Below are experts of layer 8 (counted from 0) of a mixture-of-experts language model. Rows are named router (the router's row for the expert), gate (a neuron's input weights, with its number), up (a neuron's input weights, with its number) and show model dimensions 0-191. Each number is 128 + 24 x the weight over its row's rms, rounded and kept within 0 to 255. Numbers have three digits each.
After each expert's rows: a language model's description of what the expert responds to; "mostly gets" lists some tokens that are sent to it at least half of the time. This comes from a sample of Wikipedia text that the model never trained on.

# expert 2
router:146171135166133099162144147116132157135146143115165139122085098132124105074130124101111171116154135081159129135131116097101155139138130124147137155093159148096128134128105146146123108139151144143078118120113144104090141155164090094145127125146127122144121114111107125156119157143156092138125115161078134137091066129151159103140155113099168127115134137124193127145107091134090139102132145122086129153132100100163101128128163121114104074126189110098093102161099150092131148096116123151133114106143144124121094103106163126089134132103121137124124121164109145101153156135130158084
gate5:052102154166144101117133092174161120119166106149143137083141128140162101144148143107087131117099174161110114144125100144161121073131144153139118153181136132144141106102159159147109156171130152151153131160160107122121125135145157175079123130127137120127197108101121116139116098075150134123140124136142120115124127099151083098129168140138142122165150112135164114075171119095125122133082088122121156114151095122148138141172137137116162151109130146109116113149139148131115096130116141132141130139141166177126139137116122151139131163089108120121163129143126106134094135130109115121
up5:032072129090120115117092128134154141146148125142161121120138115176126126159080152136105117129122167143122140120105144169131108080161131164147101140183176101135118107109142151098110164120150150152141148149149122142115109124162154140068094138138171115150174103118173123118133108102142136121134113131128105099120131080157139133140153115149126150144163111100133118064169086123149143127095118119107168112115089126133120083175105129118134154127126141127124146145127133110100137146118119118146152130140154150132143128094109146131118155148132107138140108150103099144093115098129092154
It responds to: Sentence-ending periods
mostly gets: "\".", ".\"", "'.", ").", ".", " ..."

# expert 30
router:089149185125169148163130103159096100147116105151151155127166135149150099134147162105114138112126136159118147143110113124112164129108093160120103159106157153130136138121093169115119119121153090137113137155099162125130146138123090133157094075129143070119110142170131131123118146162160112083124178139131156159136085161183144082145133096116143114147122155123175107152126119175159143075134143125097141133127140133130064147085140123108134154116160123152111144170139134127148130159173154161113127132106142100168148136140100134114144129156102115117126117126138103145129108122130155115
gate2:111131118109182145128120149141156091124088153148155157129145120132116122103151133141121110159125141114112129118077145158131141137176129090128122127129083135121172150120120117148131069119149108096126123128102144124145105128124139156092143137107142110157112155115141123113095086160141092134165120132151106150119151072125105130137092164141102142134124128109134135098141069148131124131168126160145164141190069155133126094118098137146137144119112130115118024141089125110130130129101155120118177143128102141118108141145097135171115096107104127129116104085122099102102115131164161138
up2:110121104093129085122087125165092127159123147092134171122115149082153148117116141137101136098085092117125170136131108129143118125163123133119130147125103109142162132082112128140131098154127119114100134152115162115168179159068133155138077119128133108124129154139108107103102133154127108115139126104155136098107144088123113157126107112105167202137078133129109104147097122139131154092143144136123116152132136129115133150126121122141091143157134165155073093117123125122143105149140167170126139170112154117141077176111117140159132115105166118089093127139128178128081134135136141162
It responds to: Occupations and word endings
mostly gets: " governor", " secretary", " businessman", " lawyer", " journalist", " minister"

# expert 8
router:148080110163084079097153152139134144106095121149157133120159165157144101122117099128118096113133093112140139169144130131164102108100152136148095130144139138087152141155119169126139144156178139111178089113157106122171146139146165165143147153135137105103151099133145090117146136156112122127110147125140106146157121147140112110108085145141090170163105163105136150147131135157139094092146158139130119097116109167119102134106118177154107081151097119111146146161153163154149112126119116099092114127160154111136092111146104149132085115096144110083100122125100131134154118148153132101
gate2:152127137135111092117124146129237153113160110115148106192147134134119085165156111135092141093145076179128126128102148108119126111142113124069123128126123153114131107138129127108143121114165098148145108132127138108131124125115122162107113144106109129119146061137140117091101101147115094080135128113122102152135151137131116127129113114155120167145134123117095145160128151142140146132152106140161149107125138133166120128158117181095081131176092140140154110158127143093146128141140140167126141147131146133089099131111067119123144097117150154106110102161106150143109096118163130088
up2:152155153118110131121137121142106177103137127124110133086135111121118076150129137146145162099128157121152133143124131146155116183163166108163124123082129173158165124111094121151119131162137108140154148102162145146122109115117141134127134135134117147102126124074136110139125150101117069159131137139141129074122136165144141156129106143185101099148100128158174138109076114150146106103174146111095104142182147140150139183156161148153141196135111131115079131120115135145136153126121056123159123155134152122126099118102127119157122146096137111129141113148141118126153164112110113120
It responds to: Parenthetical abbreviations
mostly gets: "born", "loan", "also", "disambiguation", "Billboard", "first"

# expert 47
router:092092137160111152086131088149102112123103148126118091109153164125150135175132089091085139091099087115102134148157154113094165105157108130104102170099150102158160124095132117151147127118115158122117147132116097109116122088111103127124104153118118175105108120139099129143149172090160169115105149093165118103112151160129097146134158093150113115096137149083134142128098088130129162115137091130151121114145133121161108158174147115124129148119154151124180122147166152116127124166114116124136105142163158130113118097110117109122171130142119125160157163094113144093146159128122130092
gate0:111099089129151073122111125142098111157163139124100129123115141160130137121090076135113138111089113109122182142131167153146088150179133158088112108116121110141143089117138136126153115143112119084148094153157136097128154131107081109086094135120099140143125158153114136114123101117165122153163128108148123136110118152138090187137170117133118179114167116104171135109081117126121137156081130119110090115160071155148142111168107122142129137125148103108174110130145113080123119118087077134142098120150130150125124085149141119124146156154092128132115138145115128131134129116088118126
up0:142117122137123144131119089124149124136096174107175129116156161147137132122133121150144118180109135092091144122125117149119161091118135137170161125117136101121129090113158084165185119121145119101121152133147195136113119131134119110102124128139117124124150138118083119137087178132135110133167166129103073118127139142105133137106110138137155122148131123118161120133122128174153132130139137161075103135172141098137121168082168096105137086109116148092104067138148130094142139094113141093135120167105165135108131100144143126092138088150117128145123146162101112084068111103120128126
It responds to: City and title names
mostly gets: " New", " York", " Chicago", " Angeles", " Los", " Boston"

# expert 7
router:139164111112150104137114164108076153097110158123151164159133113139147115125139160106143152154091137114118162076119166145163153091132114096133117146134155139162101150159124108116085133105107111138130134169070115117133133147116151098154101114150145103153153117150130125104124109130145130134144127153132133079129093117167152163135089128128152110144117165146171159178133120090150117103134187123114142151124153138079161141117131095107096124113090169134093154120134104119106132098133117082104088153136110110137089132161098083117152127140128160122119133146147159107156151115079106124
gate0:143157122130124099120133142119142124146110125101144136168129133121137107089105149134129088159142138152121151124111136121124152127155129128073079081126105120126101147136112139153100103185141134155114189134134189188089097151145181122128155119150165111103112115160120132133133118151169096128090141072151118125122125137167136122188101189136130102084142138122135151109127143150141093113130151125125125129139128118119111139129160080119110105153118105086092119122146120139108071126139167115168151103092127099132142118136140128106106157106119116123095146143098126127084163170110110104
up0:141082135119144139154132121136102127099163146136113118087139130139123162145143098132113152083112095129124131139143139115152112134119131151165163187133136104130154108119138134091142177067110133114152063120102097064154135115084090103122104130079127143137171142126133115138126103103122178116143127170106157117147123112113110132084145095095148143175122148130123126139142096095132137121141125133126137118121150126126132124146109182107146164090128143151162131111101103114142186130117093141078099156154114153120105099117112129144151151147125147140140135116107120120193108074152144138
It responds to: Commas and concessive conjunctions
mostly gets: ",", " Although", " While", "\",", "While", " ,"

# expert 62
router:133139129130163146172123117140130080113159115144092119133119141108078143165125116137108122124115108133087163145176134123121115132166110155134083081170181155118114122103098159107165102143135124141147122122117122146100150110136125062173117150126157093141146102179094113113159153126132119087101087166121139148128118148140119123089127089112165122107105130109102150130181109158092120124127144127142112161129134136149106142167177120106170162122180137101090115148127161114108139074141100128125155122092155112167151139133141097124113136141117114157098131124148123167129153123113116120
gate1:130152150111124189144113114161104141152104127172129121130101154114112132128140145147107097113155103114108129139102078124104137131122069121153099110126167118145117141118143120149176128111122091155108159117154128156116153140140119130124124177157126125136149127153091118109124121110099074137098133110155143197095101132075088112104132104135153186123094155116133112100125088120126112099155096134106128132110140143127157119145139086121085111132162138103135148158143113122125077109177106119117113132089159146101096096152172144110098086098127164132112130106147128127115131123068101133
up1:144124165098135158133086129134069156146137130137104093135104168103108158110103123153108117150136110098106131143117095139124119110161121110177114104124137122130107131128146093105147126112135122119118150107166113151112107154130140123121105161129095144148163126110084085151131106100091102146116112124146142143098140101086107139098146107157156188094098153143139126123130116121106116115159106167125106142106150155144185113134119065134080085138138118145135108130141118121127074104153101130128124123090145124099072079166170154119112103100125181144136132119139141121088156140081099133
It responds to: Latin name endings
mostly gets: " Jason", " Margaret", " Kyle", "inus", "aeus", "ensis"

# expert 51
router:126120148150077103097163118153126162088128136136165145121134110117112139127142116169103121116105091121130122120118140151108101141123129135119142101112102129118153164137109147172091146157108098117136099162164116115097155087148086111106110145161119125134131083154144116080144163112135189125092141104132124126106186098113127175103139072129097147151094150130136117091101141104149158143115154157158131107079081137122174112112126134159118147117123163110149140135137090149152145174115128109161121105169125155164133161132180131112156139132141140102133136127095140146094099139104151106
gate1:104124131113093148127139136130099158166130130130147134138132103137116099096095115119115133141108127121127139156154132133132100158087106142136141144142100157139084135102143162130102128141094109113103128135182130129134164127127126134129116150180122105100120122115136120125120176125147069133119107141166148087109130134133149109132127090115078138137116144099087080101064088086084087127130105120102104166127151114074138166138129121123168152100126085133183109159158114146123124164096137103118098097131109127143141091123115143150105131148148072114148138125077178138081122110131094137
up1:140128135129103132134132136147102152134137144114140122180142107097101112109110140148110122165086134133149139117132099128160143118085117138131130119144135138168102130112139154121106157140122134103115129135133147112119146099142091093140128137135110158106135103101152089104098133105129085118118097140181139120133123194139140072115134107121120128139117140109136098125119122078061105114137090106117116147126118137075128164162135101150135117080110034142141117161159135114129104123120184102119120134139137148113102096084095126183114144102139115123174079117099151119113189106106143132
It responds to: Word-initial prefixes
mostly gets: " re", " un", " dis", " inter", " pre", " co"

# expert 49
router:151097125102165116172078144156148097092116117138087147143122134140139110131147143165145118163120112135144148139121123109141133068136132094123129120116118129086081110123105140119140114141116105144135164154119114171109139147087115147150122105140138117147083171115131133132132142126142094134074117147169110121154166160133162115160126123155115119098143129136151101127140102062171114152130089148122152094134095158169118103111133095109101144160125100112089166152113160098132120104168165138146148138104134099146140162141134167135140109093161116165137093176162162162167124143140117117
gate0:130115117094094088137128137149188069093111150116102118118127133152161197135176130140148088101130103136109135099133101123122128132099132090113106092103134100124146076102104127137102154084121120138085154123138191075124104137100104150143140145093125143124125125111120115123160097169120116138115150133135136117139106130128151093121124143149135149186121098182135123168112152079094134134129091154125114116104114148128140130154115144113159142113175108107105172143094112099120135086123163157112119113167150130124134112115122157138139100118187138120136125164145118145157113152140140146
up0:119134101113123116115119109130136176116143158127116113139134148129086134109129135139140065145099113100065141115090145108116107130161096168155132140107149087092118151164148119131118151142136169143123118136138179113088150086146120140123150188108143143100132151102150114094159115126102129170124085163129093117171173118153126149110102113109124131117095132152131170083167147109134141155105166087113130108133125126133107148142151090170104117170121164110130107123160099128130156156138121152150093126127151109121177119136132153155096125093136109155127160121110172093131098137113104100
It responds to: Digits in measurements
mostly gets: " km", " billion", "″E", " million"

# expert 32
router:098125124180150153111131076162139115116145131134141093091131142114093150146125131090087127156115135121106140136185084120120130099155127124164132120161175127168113160101183115145146120128140117174113103112105109125130141091128138127163118106134088148165129145125093127155135185147157165163128129105145127136102145143151106086113119112112173133138137096072119082112160093121099098114092124161163147135149143114137123161136192149137166157131148170097100133175127133109107122102122131128143100121150120140126155131124133087106128097117111140139105159107121128160107120118167120129
gate1:113144148136115144121115121147153139142085149152138111123110125135138105119178172103148144118124122123174105104128102121119156112074097107087117153095127188158129152119112145134091089145118100155136089122135156166129186128131107116149153115158138133123098146121130141054140128151133127117132138133118140134153091129109114121112165126138146139230125159136135127110107143145155121123111118121103145135122097129182133121122115132135096112086134156156126128155134147151096150083138144144119189101161124138130151131143079126105149151133107150081107123106148132107093121066147145113
up1:111091143135111163158117135106167130122162083115089125145155173127151131113119136152110101151139125122125157133141122128115110094126132162128167150150127129127134105116131127094118143141153145103121149085133129138113107120157185164113095091099191123096130100115096129192123131112150166129108099115098134098139148084111084159095156128146159153103113146116116144126158142077114150129170134103120106145084136100129135139141122103130159126117136143157174132142135149111101077134134134131131094131122133147156147087101103148166120144147122161139138161071072143117157076135096104134
It responds to: Given names
mostly gets: " David", " William", " James", " Daniel", " Charles", " George"

# expert 40
router:149164148116144137157115075104102136078117130161118136133148083172108093153125141131086140102133163136154144129138125166162149165134128134173120162097137156111110094141100159115094135094126150138133138086097089161141115100168133090120151143166126104138131106164150139095119151121093082150145080142089114120135132110119133148136083166148131094117105107156171108127121140137168136132131093122091108140147137135155137124083155096124140114151151107128075136163136152135147106087154124135133138108148130134138139084105097145154118174138088108133137139144169123112125160100121122091
gate6:160138110126159146142115125122145111117158150089121157122125145131159115094132112116119097127102125110154116136128127081155083124157134074140169150109088117108136116144131155127088116146130128138140153126133145103127153147111124106127118147139145108090111105126117121099141115100096181094069112092103102111129128143150138176163123120106132141168105134135096118132128098119148104149121123157115102176131158166122109192168119120084098164149095176110138147113133123086109132120150131085131120138137178136119127109151108103119161096087114170156156153082155096113175118079117109133
up6:140141133138105090174122107141148131119135145125117119147145105160094069128152133116076103127143141135160153140115138127132111182167134129161141136097124112092153076122110137104106124107147133120176169080130138107147193139123111107093133165155136094132130107142152098130122127120143130121106093134107122142137126145103169134139098138138129129137116129138137111152154082110109135139098100137114133130117148145126107203169139116101095120124162146111094108171097151114130098120186119080132162137145122114108093084151116121153157166115112194119155159120130115119164151103103103113
It responds to: Sentence-initial subject pronouns
mostly gets: " there", " it", " It", " There", " what", "There"